config = dict(
    router_score='softmax',
    router_logit_norm=1.5,
    attn_scale=0.0884,
    init_std_qkv=0.0425,
    lr_mult_up=0.959,
    beta2=0.98,
    warmup_steps=411,
    decay_fraction=0.654,
)
Below are experts of layer 8 (counted from 0) of a mixture-of-experts language model. Rows are named router (the router's row for the expert), down (a neuron's output weights, with its number) and show model dimensions 0-127. Each number is 500 + 50 x the weight over its row's rms, rounded and kept within 0 to 999. Numbers have three digits each.
After each expert's rows: "raises" lists some tokens whose logits its average output raises strongly, later layers aside. This comes from a sample of Wikipedia text that the model never trained on.

# expert 28
router:546501483477495536408517532450529501469559576495472541562487536449542573485468501460482628512528469504596429468499370391523437444580439429580505394441442468456603433520564628539480567474536466543481373449452517492525426401413523540519515428486513513474593456569483423572541471569474499438520503551486501543473507515432475532522460457475494394566571576488513575538506573571544558548456
down0:501498474487506510502509428525489492496527510459517410517511445496592527509521547609493562526480481457459430475567367502537611571496526526475425540557538491541438498469506473380612442487489456435496504493529466453504493479502594475504504568537505520550467469521576473466590494504593473536480544487468510523509422433451500443510478470423485466521581481470430521524585548589558477586515
down1:383477473508547507513549534516450470410556511518456476441453478473474472518556452521518445539539388489587537530491521409473516444510492525538513450591508484600571541541429500525427569519494523445449570477496496579515521520477515543460505503450432623461545551560462570405500525525466422546456476428602580498471399523543517515500421528504534498499548472485433427555574573525558406450443
down2:484511527558560537508488555546576498572484504522513553472474506491484492512522487649514586471525530519445508472547518547494503552607510521466509495493474506446504501487505541481478436476433415474449501545564482544561520491397462463527613537487453387452490463537448539439402438567425551507497472555522571507603630437494515508484473536519514562480577519413470507421582513531454404373561
down3:609522529569544450509441528487486557550458620474523492543440543448533508501493432550460465509503468450534492585488521524433484517449476518506547550461494556597456515427558558517484508465493510429419524554423493395517442514499637425558577483475512522484467532474434433566421507419502508603450585541511543506508542493589441437505515438432511457464391486605500572462554449531457422559526
down4:437449490504528452484545419474494395441611445441544495519471459494499476525483535483463446471449527511584475458476516431406510460418547535506543473620633522511548527512526518510534574429436490453501374503438439396549410494438510487465446554525444579411568475483428439527595485454511457523474542461493515525511451530551440489504435609553495518477570471500489523482582493471574543550466
raises: "am", "ad", "ir", "ond", "ur", "as"

# expert 23
router:470496478526472677552468455568507392432484411548407525560476518443475411578566505527502552559470496451515409512516571528469521427464522552554495422541573459496553513588537570463528468482528514500562425477469527518549532527454473557369506473464485488504572438535464469553556494476473577494469526543449436480554429474474487523494500433471543462610423501527535468536419452470611558574527
down0:476521469528385492526554525558519453485557515447494500447484500552507557431436427513508456474481554492466490484460364498549615560570505604479484559543495521450551501520442456457406480481530410477469532489463512513519585409506394495579507539492436505386628464461508549476500576521474420522492475509555609566442475522540529526559527467328427452525494448554472457459530482490452466651426
down1:475580577479594461479501456589599511526403476503443551572498515456499538592461477450520474426524581404492473524453538446388519466531564436446556441486586543510516587641471551565534450578491639460483602516422473478517475507461541474545485562513491465442472538423464516547597500481450511544500562587535487483336490499473496480478522485562499594514499350489568536445523432445524511520517
down2:370552498523573501499566474519437448552481423452567556529537493614515503469547502478520439450467503502588515538474548494536475454497580475487504509490570518440546437444447509491529499567593471522521596502427492442486640509505449482389458462460473457435432533484420456485486510465445553578517454487533423479584562497492582502425468529450450392534487462518459538467507520478456520457534
down3:577510487459506509496517524523539463591574459435483496376516479494426472488483479514546436438504481542593425567553470583495536393483516666449484475463490455575459490493453518485467482557461557561554559491519487517497526530508502521478410494549619507447491453418491519424492487446426593550507492514418574550532514499619475394507529535430511479570458539593394601388447544443441503483526
down4:438496579526446516438541423451500552512519348489540525428587500459559448401514425531442435508566575402487509535454517501405543567573468452477510508484570503523508453510422583436404545498504496430591580509474461557508519506421397465512420449555531599447342491479485512462524448441538528503503532476528481556518481483501463468588618501483450533525544499561513473452568558530531500470496
raises: "att", "iss", "umb", "ab", "erm"

# expert 17
router:477499549538489662473547420579501582550562537499460595455666473590463564557432473457536510466534518531469580585512489508420487509544516441517549454552506527493530562506403434450506484530618442462493471502573556500477456433518468518520515496576458511499514515555502526530519420488520486535543463514565553507412505429483533508514540465505384432479488501525510402450523522389432534465480
down4:561444475485488463471598497509489526432488386518490561480477479477483496494479527501483514510479427497491423441496525510405488491529508559474582461445533573477542511517561493488496495492546423498462579449514510477455479449518471545471492467424547483535539500520388520489472449478482493529541465554341433520498594526411527419412537481557510584497492522496443508606494484483592462505518
down5:432459490528531385497469517581496438460556440435464531477510505480503533637457505498521585479457500531492466441483457408440470494500507540504569505476499468556501354524449431494534470443504518509555533566486451465458465490542520571506530568470571528380498556436492500450515416595496466530501497538576521538562421479532502602432472469499502623632502477543508455469476478526443479588516
down6:581467507540480513502537528496429420479443580516559461439442499413524523489563552558462506437550452412561611582554443514540499445474480538513472441453496515578536517491518490461378597405515591566493517533542575544498590546500431463607506546467502473549492467500492441552593582507450511465465580530521607439419494514486492475482505504528437507449528524542567441475560571500614540629544
down7:521559474521482536451476479490432517576514499530503493488463512512467570538467507420505515578456523500444559559469588438478469541481380523517526439526451472447480509463391536514433452494531573497498457554457576457513465480455533572487508497483467536433512435450438487450510521526466447428451589436466532466472489503531494524473462568396471524466517480564606489522534459483481494414530
down8:403513498440532544561451470499456527543577553500493491563488517469614537465449512491495581570532523365422590454560458587644465467491437516469456462518525572517563541607509422533517481525424521493483452488502513551464478508504468483507535549519549518441447482525467491517626464492502452497470486499565514499493446481480453517452553541542476582536479590519505518489501458505525457455434
raises: "\n", " in", "\n\n"

# expert 25
router:467503499384556569527566503513594502512550492465490537483457542510568462443465506502580513468538492427459611395613504514501535468454430499359433514462495531453506518445444393511512557539513463566554560480453526443471515546498528469505432547534462538458510428478430482534436572382504531579497496431567613444414532578450513557491612483401453458491489540563417575561484589475471478508551
down4:464448549586469500436536480445548537453572558534462519500587495552546503403396525513559542503523523502431480455559501473533560421558513415547572488552477519491375490565418477447477568484516559571542574528543523510467545493495474419508483443386367417447562479532582470499516474439418601521603474512510478490472447466487534523613559604529524539487557489447458527477576479478431524481535
down5:504504524578451510505489475567497468542453545537408516412455463492446443429530505652490441598426497563561547390467538544561466558494567494455576461487501512480528521527520467502595392489441526535465494504559626584582605427498492572534473551565461445552492478553476459488533448524449523509571487570529497501468482529516514508414573534544519574509488453465535428435458461560602568485545
down6:440624565461526557428531526527532469548481433491680592449469517523517513584532465500410475407455525517508499528528479478418577505414437463480503573543484517459579480437527533478546434441494545440479450572592466418480535485561515551515507461451627503521570534438468542520446499480554570397549475502489506512433508513500493563450576518560587456573465496543414504525489424507498531492546
down7:627505505459515627471502489384474567434541476435586496486509483508543523510569550457475624491500430436486434516478505411520503509450476478565568530445534484443534530458514537538471392479499592414503477515534450464555478568485465494467510563475412458514581526519506502522424449598582557354508531474455426430525502413441504578495504465414509548502520479451509506453497560537442504562403
down8:520502522581600421511487513464366528462532534465500433456466439501513532463519561431497512528471475434471523468500467560394461483496571573637482534459460579517595478525556408496460433544526603541487436560440477561540480433470529527474518526536460518411510554525544504486465548463440494544524518544424486497533443499570447449479419527521465513588508467500659490483558582502551518517431
raises: "4", "3", "8", "7", "5", "6"

# expert 26
router:465471475514426555430486507451439417485539478467548527511410511528433446521526400537559547563540471601543460470448598466607519456473419526594507549462539502542479509436544556492524498500506510563528521393474531444519432420540493494471469521406583474506495540453523468521501512548536360448409525539518476493522542590451426473490451541492549538420568522455521420520422512517518561490606
down0:445516550511528486436555469475566479519477511410532458492573565525469553480391496523448465501507433556509593450560497536435579524553494526481478507367545533519570463478592527507452535451515469492449442408470453493452454583476530454392599478550567466583547504523437419517442447534589579543564464477533447506452529510480563522610492509559531499517500546476501542555549527446555497553421
down1:479504444587439472562539446453428409439500476564530516499562508403502504566449520509545383553385520516478453534438563435516553508581540546465562565520447528512572474532406563529473470412558479530465410477515501529551514489552466506372454447481492491466567485462551457532579477425467501525405490538598402535485346486497512510456506556506444416535510518571476540506516581484587451556558
down2:571508535552557455475474531488429590518495554525494493452457528486565464533469526510534449521527399469533460444425578520464443475494514476493551523434433550482414470544513518439487390438548481563567615484498536515601440546538519509532473480491521525464506446492507459527585509538608525448538505508567399499469581499544580487504609431434469473489532572511424442492531538496556514512438
down3:433433523447534513512406509510489430495517475571423560435538382466526457495452516516504498443498488542547460488492447396541435516574504555452574472505466420484489606489437462571482512469501547512536556470437560543455529548470432475529410475484492526489460492545541520382552514408515505515477447446501567497460519629526523520587490415476587481462553522471463531476522448539483504414458
down4:443498505409558486565505473513524545512520506599415558561581470549479512514430566546469509511509483468429500583516483604473510496474493593484520533468539527509484530434550518523542553504494522458540442444531470456459520500472473523403702464544443570599484527520580539524491472467556551554547449511405506607454478525469553553493493467576588523605580606482491586540468557566557558547481
raises: "ject", "j", "clus", "action", "ch", "un"

# expert 7
router:439483454563576518599501468488468566554494496479597514418549573526540519509491493507464474478465546496521502527460590511491506510435502471477476486498541483499501369556485499494536508416514508453405481580440461564520530527441465551485547378465617487539428463507491524520559544469494507547607483502479601464543503515618519564531550467549595527537522412456493460557581432489474429427572
down0:464502513584435510441505503477531572535564568509522548449514475517520527439450524474513576523497450421502599475562475465507511554474490568530581436493428489463551535462489466505509502550511524499429454596529551519583511514589573526541493551603547441436553519572571516534406498491478485437571573526503456490540517486465453520408492570552466571380524555486417557490540472453486449519487
down1:591508484482501471462453562528493520468583465493506344484489506513488526549473505456505498467471534619555525548458521509492447495547459383513446472506522492499570502538427552573489556539601570539480489518545520480522520557527529527577465433457463535435482545591490553533480425533517507455522423490475446472407464465510453529464442497411540496530531542498507490520491548506484525537464
down2:476399507395405531399438561483467404541409403528529576461654461500477583522617536485437579419484491497522448550427505475534470468518533496536553597545574524469475551439574596436504605503576587423466483417455505421529492506486549462493592571394492457488535563507560497383442555490491499507443500436526534549559517516462464480565533546514526522535430524485520507492516479537448561557610
down3:491461472509486576606520544477528430475653514459464533508494443515505538473457457518540499460542628511487582542476529473435520596518421526522561464466427593560509488542469503447425505483535471481427567529519525607418525488472551456476559467501487442469430533459492465447485558379572437584504531537505464526434540502443469398523527624566472466468456514480561426521555462439480543577573
down4:466477508541492486525493483525506537440429462534479571437549439544452528507453533399489439499422574531435514534341504564528430554536454361463519509478586525426486496521449489528621453431419468428554526424586468619516527391512530556485424505513493542501466496422504490551532544559453525522444484488511483523518549450460546471481435398613504414484460398533436587586471452446486454494472
raises: " and", ",", " in", "ing", "-", " ("

# expert 22
router:485476502477549505502461406487520515420476514485568436558457389430539483478478475540472544495475521566464570526472531438510594543555582472532533503525480469405477521568497557421580496464435573459525501477530468484533563595602488474630557405537514520536496470464526511462466511548424435501476408467534461537552430501467526486529421559540508563415570564520553467537543491501481543482420
down0:504502536488445496519483483504492401452379471431515445620484490410572443500610457541453543579531529511496513558413525433447431509562414519546473490451511488431520651443471566477490573584544562553524554398555616551477460523514573542439542539513625573492456469424498533509402393593530446530487477424540458523474437471476468502468575558512489465427532504546529582465487513573565535520417
down1:483517526465520456560424507501462491505437485546523583557495502529507518488561597468405452586456536454509476472497453493503521518537405530496480455406450604507430466467491471489534553547513580562606429465464495550482487449545518453478417477413540510449541450512479451520509506530545581437549489460559563514550519542444455508436483388522545604414481553489497570543380459437442461512483
down2:453500512528558475545640461584465519542529526443536470469499474484541516448594378553461553438525571490497543494460484507527505540530536499527489518565486585495451540459429504528552531465439568410446470456466501495484418502435432490548559517471442477641503588518503410492549408538531594547517549479475467481574517411473411499478530492547472535422500580428499561486456539463498409537486
down3:547470466462516610477500496480466540518473413467526589491487454459451445447558546509508550476521481498544439525393505524526450395509575536577546505509515426509528481543528539525469528464480596538516528464485552438560419527587518553478467502542441537445543490580527565525538630395534468508550465555566444506528398484522455504496522513542471584487578543534547547507489497535527505546486
down4:562488511481502504514367524400475374532423575519371498505474524585476514459489589530456512518514423420551463473558435527600508411373564450427460478397541517517433515452504446429539487444476575498525407453443594462476509516428457468479571423511486503578527501471520516588460514481464498484576461523462460482444489444466559508449618495486581487481460532481508439446559479476513435572491
raises: "ed", "or", "er", "ion", "ing", "ive"

# expert 18
router:449474445474411628453479470460465485461558541487393546597525575487554546475503544473448638511492425497494451493460499573536527417492509480561510500475446502389501587479530589499485484520571550484448411472492479485532495490466521474483417458461518595506662538484494496502485433475481523494498449550490510552605423509393447478544463537475601526481415569464525556550419542571436546516511
down0:532515455520543566542540487461482493465454520440473494505488512543653464493567453561455465508470531516515422576437465544488463431526438567565475459455526408538553518541577539517462509480472469461413580490491438457452489603507531433553423493508490468536460395560437501503562480548453432494493448443446493406421481586446471456446418532485591511497573521463513480518534397525429598367567
down1:563481324424444510451427545495532494549423495475404626519477527462550530515439579544520501411437464474454419543423475510551438407547497430413459431486398430534496521548510473483505461564500488497490542515525582408465565482471370512506489429529495480521515474514426629530446526536507484371488548456500592465469485505602526512536537496522525533509398505461478518483505525444585577478462
down2:502461487504503489551506448456449548494565536524403523522589516546503596416540433548456573384464445491588464461571458510426440520425459524520528465477467422531520450447483391533541466552533498489468420522475459518468407536503472322533455523536448489578428465514482486517495514521529554464514502554512523652501438367468474446453559496518501515515487452486567528500408470504490554539477
down3:493528491525467512517511491493517515597383540492475614484443488523487440369543515567429527432480480547517504499466505459455508547385397467516577462429447528474465475495530426532519511463549493510518486495486532546527518478551352429538429414547486525429396414547450517485448448471532531473382468463455509469475566505442438455491458545582479538553511515525493431539541496452446408576382
down4:536548455520459511548442508559539468494427554550569561547504476494507497477502591485563485534489523511520538443513472471488520539573497556485501358568449496511455552554494452487491511492470438464440484495540473511431610427547507475454540507416595526410571470506459459537493568531532502458575600504439446551552466516571542540436545483526569411482534523534499490528491543548556611573494
raises: "am", "M", "a", "ass", "i", "u"

# expert 1
router:436436498474477652478580490531532550514411405444585588448437529440435423526574547493584478543513533504504513454545531596508531536479568552478428552564445487467529550471517499502518472542442471568561543511518548479468429522556542429508588527420503456545457416388460512480474565544511458558336551557513483453496531530587576495474406554530467510538513477477429507574450483538515485514575
down4:581530481445506541474505529506559534520489447502496510429415518526469445456495477430535532528558498482486523544419513593492510546490448521424428481515472439533472429504501485559501451489414433484505563482557513428438523459465496555389476536496577536584563542510477503467418491542470530466345578467540491444477524461578525471559463621511535553554431456503564473506407523463502482499480
down5:482472507516480527474533371482481450462420433469464548374485463497509480482481475444488594542506506550475535456565625563564626546474474506444473548473523546546447451533536485522497497602507548495496456436404447497392479496562531495463547487505519524638521551495426585547395535478516471589529453546585496653462491441462482527509500544544521537493537543554488482518446501470446570445634
down6:474491491612471532524432517482512590511554531463448582494504417620526439510511470489540472548546617485525484512414456476571545513512499505435504506465492476512525562524503541511536469472459474472424394508501495434441570486578627457559449471515479531424587421621523439509471501489478480533527512524441485563476437430505513466512543549475476493421556428459491541399571523539505491433472
down7:593523514545553408526441421518502536533516448462468462504513519391557541531523455553456454477461497511543454462504405505555504517513585469525596501475490504516502525434480577504488557485501525564603523580468533434548454415517586435523518499553452464474514463532590493490501474521435516550522518536487536565420553537410457552430540526444561458459423510469539468439536469474476470550580
down8:377543534409501589521422543473549426434478424448447473440530527486483422453514509496518465508510483410536555520518397543538568500417586477434546490448365513527461558520478440486480546518512487509466440507506487494501520580564453439498528518576485553560429422488495454459539487432541506502395397512621491464473460477577539419502504604541547503506452435422457543518510451438578537514546
raises: "-", "- L", "- S", "- H", "- O", "- M"

# expert 6
router:461485461484526491565444490582540538554499484527472423515582594457431467494492492536499463560466567461450468445473545528503530549522518450565492500506515449499471447407427529548593550535526571486607574452525488455421503499441430545475464546478507528542564515463468442478532490549462493490391503390494359555563612536631583533537530495513496513546402463557512486499542474550461501473471
down0:494477509464453516514555583480541598527406528430454382484483432501513460509440432437483465463453555522539456501445455452493561563510637539509476478496446489489534421455575467456553499558582506496582422499519426565470416496478475492442499557539527596499526524509538437412563479543478481549419455424477421552469527532612454483528500516507527585479450475495433540492502432534561482504512
down1:524489538593546583564470556513569528558480507521561514440489474417515498478534456432497469569506491485537421518481462462479455461530503375473511419517389508492565511506492583541497509473516524522418581424379415446500513490565602501485515567485469507591535480624500553474494550450517467544455476522578516516447463502471522501546475441412453474543451484497429475434475537518490515512609
down2:506552471517582535468487524448538492558562495498481374491451549506482596568460510543469488503582476586522443427480622520542496478520525459483581434479569515488503366526487582491553513471492514555510547436557537561462557526450572511483479582425581469576530495537499431544485481603412519482489455451580410497461400385559576496475529521496490611562515485626481486528520448566476442446501
down3:494514519472516549566552471540467569460524537525489497490404546578518476436549518441414589478529565487501474517382482404530437534541533531513481541610509483521508460439466441512510551546468441463544483616624496487433434494504460612441509533569455600539433468554501478463509533401514515531506502554484459529418506463471465460540497576443409628452459592492550455453521543463401510573568
down4:476413399468511543495442492567465497424466539461476522444467474464500508415467477568457470434495462598551464592378478603520528585510503492495522432467556500462558498438582516445578456467442459524454465546569509464522436530371596469454505499452424582589592548633497520497547498476472462530443443517482432438461486555453500522498573463547479471498474539553540483455531534451558525479473
raises: "at", "ab", "ers", "as", "aw", "h"

# expert 11
router:494501554514527414504550489471558471497523449488494546562415589432588527424437658500431465460473488453461523446537496544469575485445507429461519523444498494483547540444543536537473413498496485509536514562511486480450572535533497455463565549499560565572547450441593548442532521481547517504512484619539439445492508542540516559531527477355459489499550526392477553521477506451530512557475
down4:478518406448502489522528502487471501461600549492505490523544520576509470509472483583509520508539509600449502550519616507495425462455494563513477545498531493543514488467454509525427537447547451535474456561440522509479479453603508539613489574443505484556445584571454404485512493468557459486598457506469529512437473483473451567539375520527619582461523444559471529476501547466411397443473
down5:476538513548467453597487441500566610443538495519495511464491507404522461504487505482500501446495467516528611515451488408490481461412459509549473586550570548505503383519596492545542540511556420512490579515445541529427530420544596476516593439542527515435485522535467383458570453482487559568434461511482536473471540598533548574571439504450417517584507491466498512526502560426386473458550
down6:385543577517520380460452514494448435485419499452430479501486397451445581518479513387502614498515501479453553421498536531438441601470477483532558419515508488492538420471508558533461513572514467528423580506475431421451505611467466513583504564507541533479506479510423409387524439508508543474525493457558513472522464540576520539481437445416476599483536529439541530527345417440416513511455
down7:455542324469529548510443507521545511476493542501481465496533376447511634491494476519492405552529485561557549518447578529533498457452505426486530568481511499518547462475533484500539435527446595601634484539393494434622526495446406556424576551476509540447550555544457527568531461510497520542460552538579495554458506489610443539499582471390484483472466512530496504412493537463510557398403
down8:500438500467391592479562597532486478499558561550429505473401499531608503512457510454495420475566428435513479471530409544470491397523528464482503527433469465479502580540434549412478526514485554505531392513474535417524492588429615479580486473572496504421550425555481539451514500516462534544474513459497412508486490519534438471544578538476531525557569603532519468530469493561563554542455
raises: "R", "D", "M", "T", "N", "H"

# expert 3
router:448428510516489463485521559509591561436456613490616548508526540479403546566452538563471492486571525541527627481544389533490473457426472445382502489466454613547481566565472437495495498533500471525424558535480488494469512547387581450555529469478492549578566531472470528523467541533525545546583421488552555449453527487538506514487545526525513509503544399528417508490506539438434494406551
down4:479483435357562465443481498537482485426456486452431437547484506581461517460597417513473483594562333515547469456434568427479420485539508490500533571410516517452514524454585446465551445536530585447497534515524470403510495591480533528500530501478471504487517456501534571503507537485435562414425450447407494582591463523577579520501510561428500563447504545464555638524475508459526454463489
down5:475605468454545478467541589540443617494461571476483456511427510502423586449418506506524498434522514430517564462572450606507483534460499492499561515615447539443488535521489502553487524490413520401501601518516478562531537616531584533380516475528502447505547556425519439447569457478480402398482512490542500514437507483449410516432476473598498490539511569524544412545507443582529364504438
down6:514496462479520537533552490482499519482535484457547517631460482423541475473548545525521538435434443486449501588385655514465465573569568534485541533581501473514494494526602521505563540504535425538484522479525532549620462465486446593481504566493502501526554441483617532513511393486493462527564455491467558539544528502470484535577519447525471515401402593539481486489398534519469511467485
down7:562527474557453502515494499394577489480573459486507563573543498533471431550491524529546484524472560424579529345466502495531529595508545513611514400430495491522492457548490557478416601581413474527508521559426579483484503424515545506419490424549476471469511552543584473462491581490593468510498559435517488533467440481433553516476497473482556471485528587405557470531471575536591617558550
down8:597468525513501487555469522366482471497481461515514554552534577474513500428584477590504569553516470468487462583464462537437487460539523507478398504481518505584486479510571549485516531583512496491510386458484385496481543472512467557441508561537496465520461361508574472426588480615475595512470484607525493571584529527677566521613454496453485463546513498416513526505492537456492570549551
raises: ",", ".", " (", "-", "'", "–"

# expert 29
router:503488503530523557520473517407459417492453488547456538592482554544458507506580504451492588466525423533464510464498460452506420389552475503522454521478418532504471559480542559447484453498490518567426534464475513542434447506494427496461479530487448559535597609462520466431469509495593606485526545429543530425534407525390473529422531521403485467490485469529516562569471584561454398493438
down0:514519509441513548492458547534474444467464484583541611493550511499507462457531367528543592509534475474535451550433494532483502629443463452583495461476447419582590535559408553416446567443461563442573503486515543353506574466444448491472494484496503518483523470532535620558540496556647519556583565421481441475557508537437531540543491581462549439408480499410533514457424479524458552416511
down1:527470490476460386502439562527515426509486464472404476479396466585462496530499438552501519395485584514411520478553477519493586498465454478513555464531536582542453574550552489578535563527424486487447442466462406532456419452493478546391499567525593542424465443553552528464487559471502490558615587466501534497451467557492581505578508491543535430464511510410498581532411455532541548488490
down2:560572521533521548491470484523552494548646568522547464495480538459520468499476595529527551504570468480503494461467576600431522516549483430528535475528482496437446545550568516491618529503402557448469445538484513561480516544493513428463459491555494579593498537390479465461561477492566470477476381427511480494440476475520549453604512523466479523587541528480570438521533429499453460626565
down3:494523474477492438561545520485587489504527543566583491498500472444432526530535541563572491456502592526452510477519491481522375486502508480479474445543495481499425468522543538484511549395506566540469421443560538582478446469539409469414468503443400518446553560483520446504395399576585493482579506471509521528488553449542456536559406536499530409497550431446513447526479559456507465473477
down4:477523467495527464510542467517531467553494485400515481426438506548501436534499554548563518534482455526534529507473515534415522573496523491524456519476556558507593500494513554433436484696539541588490465507517530602454543383544589491584450471397442518547507531488492499439517473553461591499462440454503512597487454482518477467508484519655499483573584486473475503542427522481530473566512
raises: "e", "ay", "u", "l", "at", "in"

# expert 12
router:544543474537519485504527510473474533462639522420516458453482400520408476529522482481556453585452511429597506464543516488480606505528495492450523502498460467419511629576517484562491435535423483585429570480558529530546564492505598509462577577535491453530411419542453476444470490539515552513441468481554509446462488514445471426580552488428457463498468456467494502544482461514557419557489
down4:379588504517542530602385446441418512515566508496517529510547484459463505489474525462473560528435479509454534496396488530550481571515493519486470478457569528499495447544520438544467476495487530470536564499544511495574490484587524531520589517428480534393471431391508420432493496467635437499489522542472533510462520555453511506520535467471506482502429557552442417561501451549499448529513
down5:426562523492562511496496515457474475514540445432472543591525494450505547462457489412499522499520495468505507505543492571478447527585506513448415578524523528533525524421591518472439422522445461490481549481522506533515388460505425464461451562503551593502510459516441470429387470470482505418430455496518590462466553597529470456510493525541509528495434547542560481622402499503474384466433
down6:491523499488502430472601414540542403528369380625523610521473445531468508347451436486473532513612464504505437475493589501524488516534554427455551519480467495520508531477542445546504539482478509464494488436435610630507589504544467461462514410463509541498498452454495464500612491480538547464422581493469498486492528524578510587511563491516454477502528454487525497512505551566489536615450
down7:473463515505480466527488482476440551472529466469513498481541536491577546496467393464472495597383593471549427510589473489574457457474526506544548565494510471471495540601490489459472536507527522538451460589485518416503460531453583518447488462532529362563536511621485481447542548459526494476520527448478437535507508534513549500549532473494530510496575407475514535496474557471532526447486
down8:503477516467519476476469484407478473534500514571433471488518485552501479434465592506499477420422405515520477488476388566558404552453569543513468468510424454544566478564477499550492535464504525550573380467583582469448443524482491547499461596438511537478475451527518460510506534541615442545489546435510450466472528508466490471576508492508470500459550540533468438489566544505556525459483
raises: "\n\n", " They", " The", " After", " In the", " There"

# expert 31
router:475593470437497642514510469478430351496561528522518514423497418489446511398469522519490482489485488454538490494453458542443512549560533581447530565516544511560560549608438518392533451543523496492471494494500485483569483512503487552462624428557475484528382514561442564504503516452489490472524565571502546538544505512543451571527462408529466464441541504527523507377546434460556541572508
down0:509584566529466547445389551541505572488452498509518505506605502397473496437562550470521506472487557428450489448491439504428415506562572525538471416467515469488523541542491581473444470423497502443556417596472538376640459522548462515392471483535487480495440515487521443595403478510519490516553509466517517517573485543483528445472503493550481458574502504500557610536503520537519507591504
down1:505488496585465530516571568626453393525474451543467414518536463450569531564465393496532454498602567507558477488466551461472463512465511530475396578475547522503445448589442499488531576510598504476539414457467499508526456562579620616489472478489492557460478525414509443436552519470444484484428470488439517458497527546527503509578541520426604485448448643514425517488471451521470516513526
down2:425536480510494467620576571554465485457540582556476468518504578536541496524485455387420512437566469602484446464510425490503544504493543508425552442552508575474428596513457527499517368497502503522505590478473488571566472548455450490528455492601492460489459495469478504530548411469540513533507417536382505507515509513507508382530490456490471497506481572487433495557510509481424552515440
down3:609451488444497474488456502393478512498546526437550526594479491518440527576532526522496515522468513525455486450495580466446504562491446537433462480539498420533480545510386497500486517451472488529523400553497581403508502537499502553445500377591448392543533470477501490512601511449631541515485412522478467388456498471446476522458453512434507622483467547480442442461574499614558435531447
down4:489481545439533502510486421567453515524473488492515617549424454360452411503464499458519498457456549592423346548455482481519525523535571552509605570515463465528548615543431478445476507561540549553517511498523395571483529523548492547508536525494547435553465569505610544444502483480567496365526384504534456491477539526441461530471570514532468516511405466528540557498510530502494525491486
raises: "ag", "ov", "oy", "iss", "are", "ier"

# expert 8
router:549443501591477427591449527475475496553480479528489463413503559516567436458463504463446414508446566461428484501463441477513508552489495484474439499549413476484581458467551504563535545437500530541454562501500532539440527514454551480460560479491475397528494566465551448478563564521494556508439522507546470519457515518498544525453501476448482508466456440454487545495527523485555495483463
down0:492480602494447585552570472482530539546496482463484473431475557451469530505493455516458465530506523512540552473525548492528405501388596477513532526542516451473511479495503544560523428455538568468535506490625506426510391473416523439539526624513582462485510559479499433477544584530637419657497528434598528482483569513487464432397456545474559508497550548431451506460463472570487584548480
down1:425553534494503455496491479529508592468544468511533521512477489515425513576502490503562408576427458484554489579538503467623559595498468404490547456460434504451567472478450414509462524472562557603449495595473576475599421368470453394563528543469571480425484528535478509577561511483518458491473412499500526384450450521499491424516537504525539496414451506490488476507421436496535509542474
down2:386526431542491490468508471447497551493535514460527523564529471490442502503596516489483538549475418540516582508476476523523555502466555498549529566576488510553442499533450548548562465489486477547519471500466493545460463532558582554592561443518505479496530612524389481501428519506438512594571509459487422482431495647541541504459539499532424484505661493501504487528520389505527523504448
down3:506472385407494531482437469501493494507427427568462482499491541522481537427541518535526527545545416362529584469496436551545486425435609516491485601543523532577337544535519478529652468571442447469562417555480458465588513508455470419546479533434578544452488480507464526494499489455504451550501559527431476536448472575480525507553464457444441476507620519474520547537532597431560478501506
down4:502417515526461502470402629508448476560453518585520570461536548516518527525565463538523531473414601430471464459468511489420516466557494563586528502440445533540568626531485518580465477559499462480480472567456470515488416568494472474439475501532551551518561533479418454558491416446500525475451512496467468580553463479489431451471477423412467567505534478558455557436470405573505567519510
raises: " O", " ", " A", "-"

# expert 27
router:443520591433456562396510601512480484481581514433587448471568489502465445418505458458503552495504561562510468490430525451592578497452481500522499529589456546506500516513555564530455463484540405504568454447522566533600538442549543489585444449505579476452567534467496552493466532572586480441539487465475550531458542463497503543506502574542499502489545515531428520490554616477484441547458
down0:479436489436497514439449429422492469547486544509524592445524551453539492529522488518535438449523480602511506436458409511556439499465555474477464516510505506404441484620520594529457466511449527428535514466501528417529492511587522503490503495499468474595530516514461457508503553605478393467527562543536506522497525494494569507488426500524527542507409524523447521522454530569517443481531
down1:404540507629493499632533587476453572466455510399456537472581456503511540410498553512485433494501491409466453493516487534565538496517509475503523432413497433392486464472513489509516470507526525440467453518492479607534529441516533524487548509564517403438438474410444514561483399466485573436547472526487541493443458560540376575485510452553519488527457442480485484534516502530592498537599
down2:508527434519572542477491521455543404501554495452522458519484537505487367552511463569531509431523544551595502515602411556490498485412425562513444497498518467513476544515467545494447448535511443490521521493494472494414552552459406558558488522473423408490488490477439565566486408478416530510605531513438520482465562496469390490464430429488511466520401568451511448472504485344502455607382
down3:357512494522449544563494568642368488495640556534493544532514443487522464531449479454544509517418543511541444476460482538472514422470501487489565524544502493482537487507537583532431436546516439504527433545487519416481517508444528555445520594592486529530457498593474551429454462455520437516482514502480472555567498607472532470492547552475482460509566508466432441539508588500550502463483
down4:423571548455445537487458523513482502443486502510459450452600430485402447482467553583565473573533521462399522450567442570545557469470451479486451529543611567423502461535518506495566522384454476411479498511529549584539419427486472485473451487553456527493485554466436609661535446520493518449459503482517373538479477600573469524567504539595474493524478450469496467486530516556559488466466
raises: "ar", "on", "en", "ag", "u", "ot"